Below are experts of layer 11 (counted from 0) of a mixture-of-experts language model. Rows are named down (a neuron's output weights, with its number) and show model dimensions 0-191. Each number is 128 + 32 x the weight over its row's rms, rounded and kept within 0 to 255.
Before each expert's rows: a language model's description of what the expert responds to. This comes from a sample of Wikipedia text that the model never trained on.

# expert 11
It responds to: Word-initial prefixes
down0 [124 137 142 135 132 112 118 104 102 111 163 191 112  93 111 153 161 215 128 103  86 123 133 144  75 105 155 109 114 148 164  94 125  79  93 133 126 139 174 141 124 100 169 117 177 166 193 128 124 158 152  93 131 153 106 125 134 100 132 147 133 192 226 175  95 121 148 142 187 101  68 115 117  93 161 147 204 126  29 136 139 130 164 167 166 102 157  86  68 145 121  95 132 126  93 163 140 192  98 122  66  84  91 146 118  60  91 124  78 143  83 110 125 126  88 184 143 159 132 129 149 105 194 154 133 104 137  76 156  99 143 157  98 110 156 127 143 122  81 166 100 138  94 125 200 129 155 148 130  85 105 139 152  74  88 117 137  84  95 118 144 163  83  98 128 132  91 133 150 131  93 127 164 146 165 145 151 132  99 117 110 120 123 134 156 149 105 137 172  82 104 108]

# expert 7
It responds to: Separators in lists and titles
down0 [123 102 104 158 166 131 114 187 133 145 158 146 122 168 136 135 102 165 150 140 144 151  96 204 144 102 134 121  84 134 107 112 162  88 146 126 152  81 156 152 158 120  98 151 138 187 152  74 145 174 156 106 137 116 165 163 103 142 200 122 124 174 104 153 128 115 154  76  93  73  84  88 110  41 153  98 147 115  67 124 112 144 119 118  88  92 173 107 113 115 162 142 152  98  80  78 171 139 147  80 120 125 140 156 152  57 162 103 113 166 139 128 153 162 185 182 105 132  84  71 155  83 194  95 147 137 103 137 154  85 152 167  68  81 146 117 184 142 130 162 106 132  85 105 188 165 119 103 180  78 141  68 173 119 169 129 134 116  93 149 134 106 135 142 162 159  86 134 127 146 113 133  84 123 109  82 109 153 154 118 107 146 206 143 169 131 125 123 143  64 128 124]

# expert 27
It responds to: The and infobox labels
down4 [101  81 151 160 158 176 121 170 100  74 162 136 100 190  92  83  89 128 160 157 179 106 171 167 117 179 164 112 139 135 116 109 135 146 107 144 113 143  90 104 171 122  78  87 116  98 137 141 129 147 143 150 109 161 119 179 107  88 120 115 122 117 149 108  79 145 177 156 119 142  95 116 164 155  72 250 134 171 113 142 113 119 125 161 151 116 140 140 142 131 112  77 178 105 130 164  97 151 115  72 154  97 135 153  96  94  81 167 127  96 100 160 129 150 154  89 159 142 117  86 113  87 183 163 122 113 158  94  99 141 139 103  78 137 196 119 118 124 131 134 162 134 137 124 120  99 105  99 101 119 133 113 143 130 108 134 111 145 159 141  86  91 116 197 200 131 112 150 183 176 138 148  81 118 128  35 198 165 119  92  89 167 174 125 145 200  96 101 113  99 141 176]

# expert 30
It responds to: Clause connectors, appositives
down4 [139  98 152 178 111 130 125 155 169 123 128 146 114 100  99  78 111 103 177 161 119 104 152 166 155 117 204 142 173 130 111 131 129 183  90  88 137 156 120 110 132 154 114 121  98 132  40 174 113 123 176 143 133 142 132 184 158 117 155  92 159 161 184 101 110 130 127 120  91  91 107  99 166 107  91 142 130 152  96 113 163 106 167 190 181  63  81 130  89 157 156 156 205  71 149 185 118 164 128  78 119  98 157 143 132 124  92 140  81 137 133 118 173 154 118 134 123 151 123 145 206 132 151 234 131 126 103 107 152  76 126 106 105 150 151 164 140 103 123 105 111 127 150  70  87 118 134 172  61  72 145 111 113 195 104  98  89 126 135  97 142 116  80 165 122 124 101  96 140 131 137 109 110 116 149  42 144 155 141 138 148 149 152 162 126 166 111  74 117 115  75 137]

# expert 4
It responds to: Degree and strength words
down5 [176 124  91 146 117 147 137 178 179 166 113 134 146 124 129 159 174  75 131 183 124 148 160 120 130 153 192 154  73 233 173  90 146  87 181 128 124 144 117  49 100 124 101 128 108 104 235  81 167 131 120 138 103 138 163 120 108 103 150 149 129  89 124 127 120 168  89 102  89 144 113 159 124 181 102 133 121  86 127 128  91  98 150 154 130  90  65 116 214 153 164 107 123  93  77 117 106  70 132  57 197 173  99 157  75 124 167 121 183 117 152 103 107 118 143 143 140 116 151 113 164 156 149 141 194 109 119 148 103 135 146 178 136 104 166  91  77  99  89 102  64 158 135 137 140  72 103 103 116  94 108  95 129 115 115 129 114 117 117 150 180 132 109 115 180 155 198 107 137 153 104 109 121 151 109 139 130 142 111 111 110 128 107  86 147 144 122 146 148 130 150 143]

# expert 0
It responds to: Digits in data
down0 [135  95 127  67  98 109  85 114 141 108 159 159 118 187 145 119 145 112 129 102 122 130  79 212 146 118 115 120  80 185 145 130 123 180 173 141 126  60 139 186 144 123 122 128 135 127 157 116  81 185  92 105 140  76 117 107  58 103 157 161 146 129 201 150  77 135 142 139 138  52  97  94 130 119 181  82 130 109  88  91 121 151 154  88 153 122 163  81 102 149 149 140 145 119 130  90 170 142 181 140  66 103 132 172 161 103 168  97 123 186 182 110 179 134 133 130 109  96  67  82 117 114 173 142 138 148  99 120 121 107 101 131 112  65 128  88 130 148  67 175  70 174  53 101 153 126 145 160  81  47 151 124 123 128 111 107 111  72 100 152 104 148 158 121 120 164 107 177 136 164 133 157  87 115 127 128 109 119 119 131  89 110 152  91 142 127 137 144 170 150  99 138]

# expert 28
It responds to: Numbers in records and tables
down4 [167 102 106 127 161 123 116 119 123 137 104 137  97 143 157  81  88  97 202 160 120 153 169 133 121 129 129 135 149 143 155  92 147 131  31 132  99 138  90  67 119 144 132 143 120 120  45 176  95 121 120 173 125 208 137 159  57 113  90  54 140 154 136 153 184 115 154 162 142 160  91  83 153 171  87 149 113 134 104 154 131 103 115 156 161  86 122 184 137 173 103 105 165 144 157 155 113 119 157  92  97 137 133  90  98 103 141 109 130 131  67 186 163 141 146  83 132 159 182  90 171 114 117 132 100 139 159  73 167 122 139 175  86 116 146 148 134 191 113 115 109 128 141 115 100  99 147 163 102 165 131 108 123 173 134  92 127 117 123  77 154  85  61 149 141  72 191 211  93 152  75 129  89 130  84  88 146 124 175 154 134 160 124  87 107 102 127 127 154 115 133 147]

# expert 24
It responds to: East Asian bytes, tables
down1 [119 123 178 143 104 123 148 153 126  75 109 158  88 102  81 127 127 106 128 161  96 133  87 147 184  83 139 119 162 123 153 161 124 118 152 107 129 143 125 119 113 114 129 176 149 178 167  67 136 121 113 119 133 144 112 149 102 145 155 108 141 224  76 183 109  95 128 132 140 188 158 141 118 141 230 208 119  74 109  82 148 211 163 153 140 174  75  76 127  94 123  85  88 147 176 107 171 158 139 154 102 139 132 133 162 147  94 101 115 125 123 144 118 109  77  86 152 205 175 173 117 117 101 120  98 151 111 141 206  95 130 125 149 104 113 139 127 123 124 151 151 106  97 130  98 122 119 167 128 148 107 139 160 134 169 184 125 143 138 114 172 169 163 107 164 176 204 126 150  74 191 147 104  93 121 125 120 101 196 149  76 146 123 150 137 141 182 101 103 119 122 110]

# expert 14
It responds to: Inner pieces of names
down1 [152 171 201 107  80 128 163 144  73 100 118 157 105 128 109 139 132 106 146 135 166  75 128 230 149 132 201 178 169 122 159 164 136 110 116 161 130 165  70 131 127 110  86 144 175 135 147 125 165 153 117 170 106 157  97 132 117 108 139 147 162 161  74 122 124  69 153 148 150 150 119 152 133 120 228 148 116 125 106 112 128 171 138 108 145  99  95  45  94  91 119 141 127 118 150  57 103 200 121 128  80 120 130 108 109 175 108 144  52 137 133 140  78 118 140 115 106 152 136 174  83 159  41 105 116 162 134 134 134  98  73 152 117 138  79 133 146 105 150 134 131 125 141 118  92 116 148 132 177 139 132  83  81 114  84 195 123 135 169 151 140 145 142 139 138 177 149  95 130  79 123 153 126  71 118 132 180  98 156 102 151 165 114 170 143 133 188  83 121  98 126 149]

# expert 20
It responds to: First names, name starts
down7 [212  84 150 170 216 141  87 123 111 113 158 113 143 141 132  90 115  82 100 190 117 116 114  80  93 136 122 138 144 114 106  80 119 179 131 143 165  91  50 185 108  81 122 182 130 165  85 173 103 156 125 133 151  94 181 118  90  45 137 167 145 129 104 152  99 164 104 133 169 177 171 150 143 115 112 109 121 125 116 149 157 125 186  78 119  93 104 210 136 159  98 124 177 112 139 139 116 116 150 115 136  98 158 126 152 121  99  60 110 133 130 224 166 159  90 110 131 118 173  98 158 112 168 169 121  87 139 128 156 129 151 124 147 127 119 132 179 114  65 109  89  66 138 117 140 156 133 132 181 141 150 142 120 127 114 132 127 120 125 121  81 157 112  58 137 111 137 125 131 126 151 131  70 103 206 100 113 126 129 121  85 147 177 145 161 125  91  75 130 100 142 161]

# expert 10
It responds to: Titles and institution names
down7 [192  95 138 143 142  71  74 103 182  94 107 187 139 129 102 122 144 130 177 132  64 115 129  68 117 114 135 102 156 135 118  73 136 195 137 147 116 122  84 163 145  80 158 171 132 127 117 170  77 127 125 175 147  96 126 143  19  90  86 133 139  93  76 168  89  45 121 156 164 149 144 125  99  83 108 172 115 115 119 165 117 107 203 113 119 140  97 155  82 179  99 118 169 122 143 126 151 106 197 117 170 110 170 157 166 151  57  82 119  82 125 186 153 127  75 109 151 123 164 138 139 132  87 144 126 117 110 140 151 155 118 120 117 123 171 145 107 159 132  96  83 142 136 143 114 164  55 163 159 115 120 105 103 147 165  73  92 167 143 129 162 120 150 105 138  98  98 157 152 180 116 135  84 139 159 170 121 123 127 129 180 104 128 139 153 158 146  95 139 103 103 166]

# expert 16
It responds to: Main clause verbs
down5 [143 114 141 167 178 163 130 185 136 161 164 140 114 123  97 137 181 108 129 171 146 126 114 116  41 168 149 165 102 146 147 121 130 101 205 161 130  66  92 118  90 114 148 144 111  65 168 135 180 111 160 200 154 184 129  73 132  94  55  85  61  49 111 141 111 129 148  98  74 147  73 135 154 152 104 118 112 180 115 137 123 136 107 123 122  80 135 115 155 170 161  90 119 117 110 103 112  86 132 101 138 141  96 152 122  60 167  92 135 122 111 124 132  64 123 164  76  87 132 166 143 104 124 137 114 114 129 122 114  88 199 163 160  77 147 130 151  98 142 136 178 142 129 135  96  77 104 102 124 151 191 142 139 149 140 137 135 123 168 167 177 158  80 123 125 168 156 140 124 126 119 123 108  91 116 116 122 104  97 148 153 171  84  47 133 148 185  93 147 161 146 157]

# expert 1
It responds to: Numbers in scores and units
down3 [ 84 136 112 135 101 162  66 162 146 104 112  94  89  72 133  92 142 136  78 136 116 134 167 100  85  92  63 151 117  80 157  52 139 172  63 112 138 169 132 100 151 153 175  71 165 133  63 122 141 137 136  84 124 130 164 105 154 152 113 113 101 133 133 134 165 154 173  66 120 129 150 156 158 102  37 176  99 124  91  55 149 132 146 167 124 187 161 102 158 143 118  88 160 144 113 109 117 115 132  98  95 116 160 169 120  89  78 128 141 145 184 103 109 121 178 107 105 125  99 153 108 116  92 148  77 145 113  75 170 157 143  98 142 143 112  98 116 178 145  91 166  90  85 168  92  78 117 139 118 162 137 152 147 121 118 108  97 137  93 114 125  94 138  96  80 126 166 110 110 104  98 101 113 121  74 196  60 139 111 193 106  86 120 133 184 103 125 105 131 128 120  75]

# expert 5
It responds to: Mid-word pieces
down0 [ 85 113  92  68  91 105 130 109 113 125 168 178 145 121 123 160 126 122 105 105 135 105  52 124 129 155 182 139 134 154 137 127 132 126 177  91 136 141 133  73 148 100 125 108 136 155 149 118  88 106 175  73 126 130 124 163  90 112 135 132 141 171 161 134 119 101 169 107 132  83  84  69 151 109 153 146 187 160  87 122 134 143 122 168 119  85 158  90 103 143 155 143 101 121  73 140 207 118 140  81  91 106  85 164 138 130 124  79 116 201 184 156 106 143 177 133  94 131 104 114 123 145 187 144 141 134 172 146  78  70 156  79 117 143  58  82  94 165 143 132  98  82  97  83 190 176 135 115 145  86 129  56 159 161 177 153 124  79 120 100  87 112 115 110 145 129 118 166 147 183 129 215 111 104 125  98 134 129 120  75 126 119 219 135 126 134 134 131 157  86 102 126]

# expert 9
It responds to: Word-ending suffixes
down3 [ 67 152 182 129  95 132 134 131  97 102 111  76 113 120 137 128 151  70  86 183 152 142 120 133 136 150 122 130 111 128 183  85 181 144  50  98 140 110 131 127 144 165 164 135 174 126 122  81 109 113 133 103 134 121 122 119 161 129 143 109 171 175 139 163 155 126 165 129 126 132 111 157  80 152  98 172 113 113 187 111 121 137 134 183 120 129 171  78 138  88 131 146 116 167 233 105 114 118 162  87  96 177 163 223 121 138  95 216 177 145 116 113  97 102 151 145 142  93 106 186 115 159 102  94 124 137 107 123 161 159 122  15 174 156 101  83 112  94 114 132 125 145  93 203 145  80 114 153 148 117 111 141 161 180 149 122  99 156 105 139 161 127 151 144  66 102 158 103 145  78 105 168 128 138 129 135 111 131 162 170  58 142  97  90 134 146 149 142 135 149 125 124]

# expert 15
It responds to: Common topic nouns
down4 [ 47 151 123 140  83 137 154 121 125 141 151  96 125 129 165  97 130 138 146 156 132 101  76 118 126 146 162 158 109 108 116  82 111 144 117 116 162 119  91 143 129 126 110 122 190 114  99 131 113 123 107 144 108 169 157 181  98 123 175 108  96 109 139 155  89 124 150 126  89  94  87 153 127 147  84 169 108 136  92 131 134  69 102 202 151  83 107 118 140 118  88 120 132 100 133 161  65 102 179  93  67  78  83 129 109 147  97 128 106 117  79 148 139  68  74 136 118 138 126 107 140 129 183 192 110 143 138 156 140  93  83 213  93 165 146 132  80 166 100 119 157 143 111 151  63  85 121 182 130 165 111 119 110 121 109  82 127 139 158 105 147 106 129 167 164  63 123 160 136 189  63 164 147 172  92  46 139 126 161  67 133  97 158  82 129 144  79 121 106 174  57 100]

# expert 2
It responds to: Capitalized-name continuations
down1 [122 141 174 128 101 140  94 159  91  46  80 159 148  54 120 177 125  73 144 135 171 145 116 141 186 137 144 147 132 130 127 129 149 103 155 152 145 130 149 131  88 119 155 199 116 145 123  87 131 129 145 138 144 121 112 124  60 159 152 135 130 169  92 134 129 108 112 144 181 125 153 183 110 155 173 178  96  78 127  62 122 199 164  88 166 164 114 108 125  86 136  85  71 128 120  77 136 130 133 148  74 125 155 128 128 201  70 121  99 166 177 123  60 126 104  91 182 145 178 166 101 134  95 171 106 150  81 165 172 112  84  80 136 159 114 170 151 149 152 168 122 116  93 160 106 155 118 162 169 152 153  87 129 127 111 185 137 101 151 113 190 117 157 150 149 174 154 101 125 119 165 127 121 107 142  97 123  67 181 114 117 141  98 159 165 120 182  92 118 102  76 107]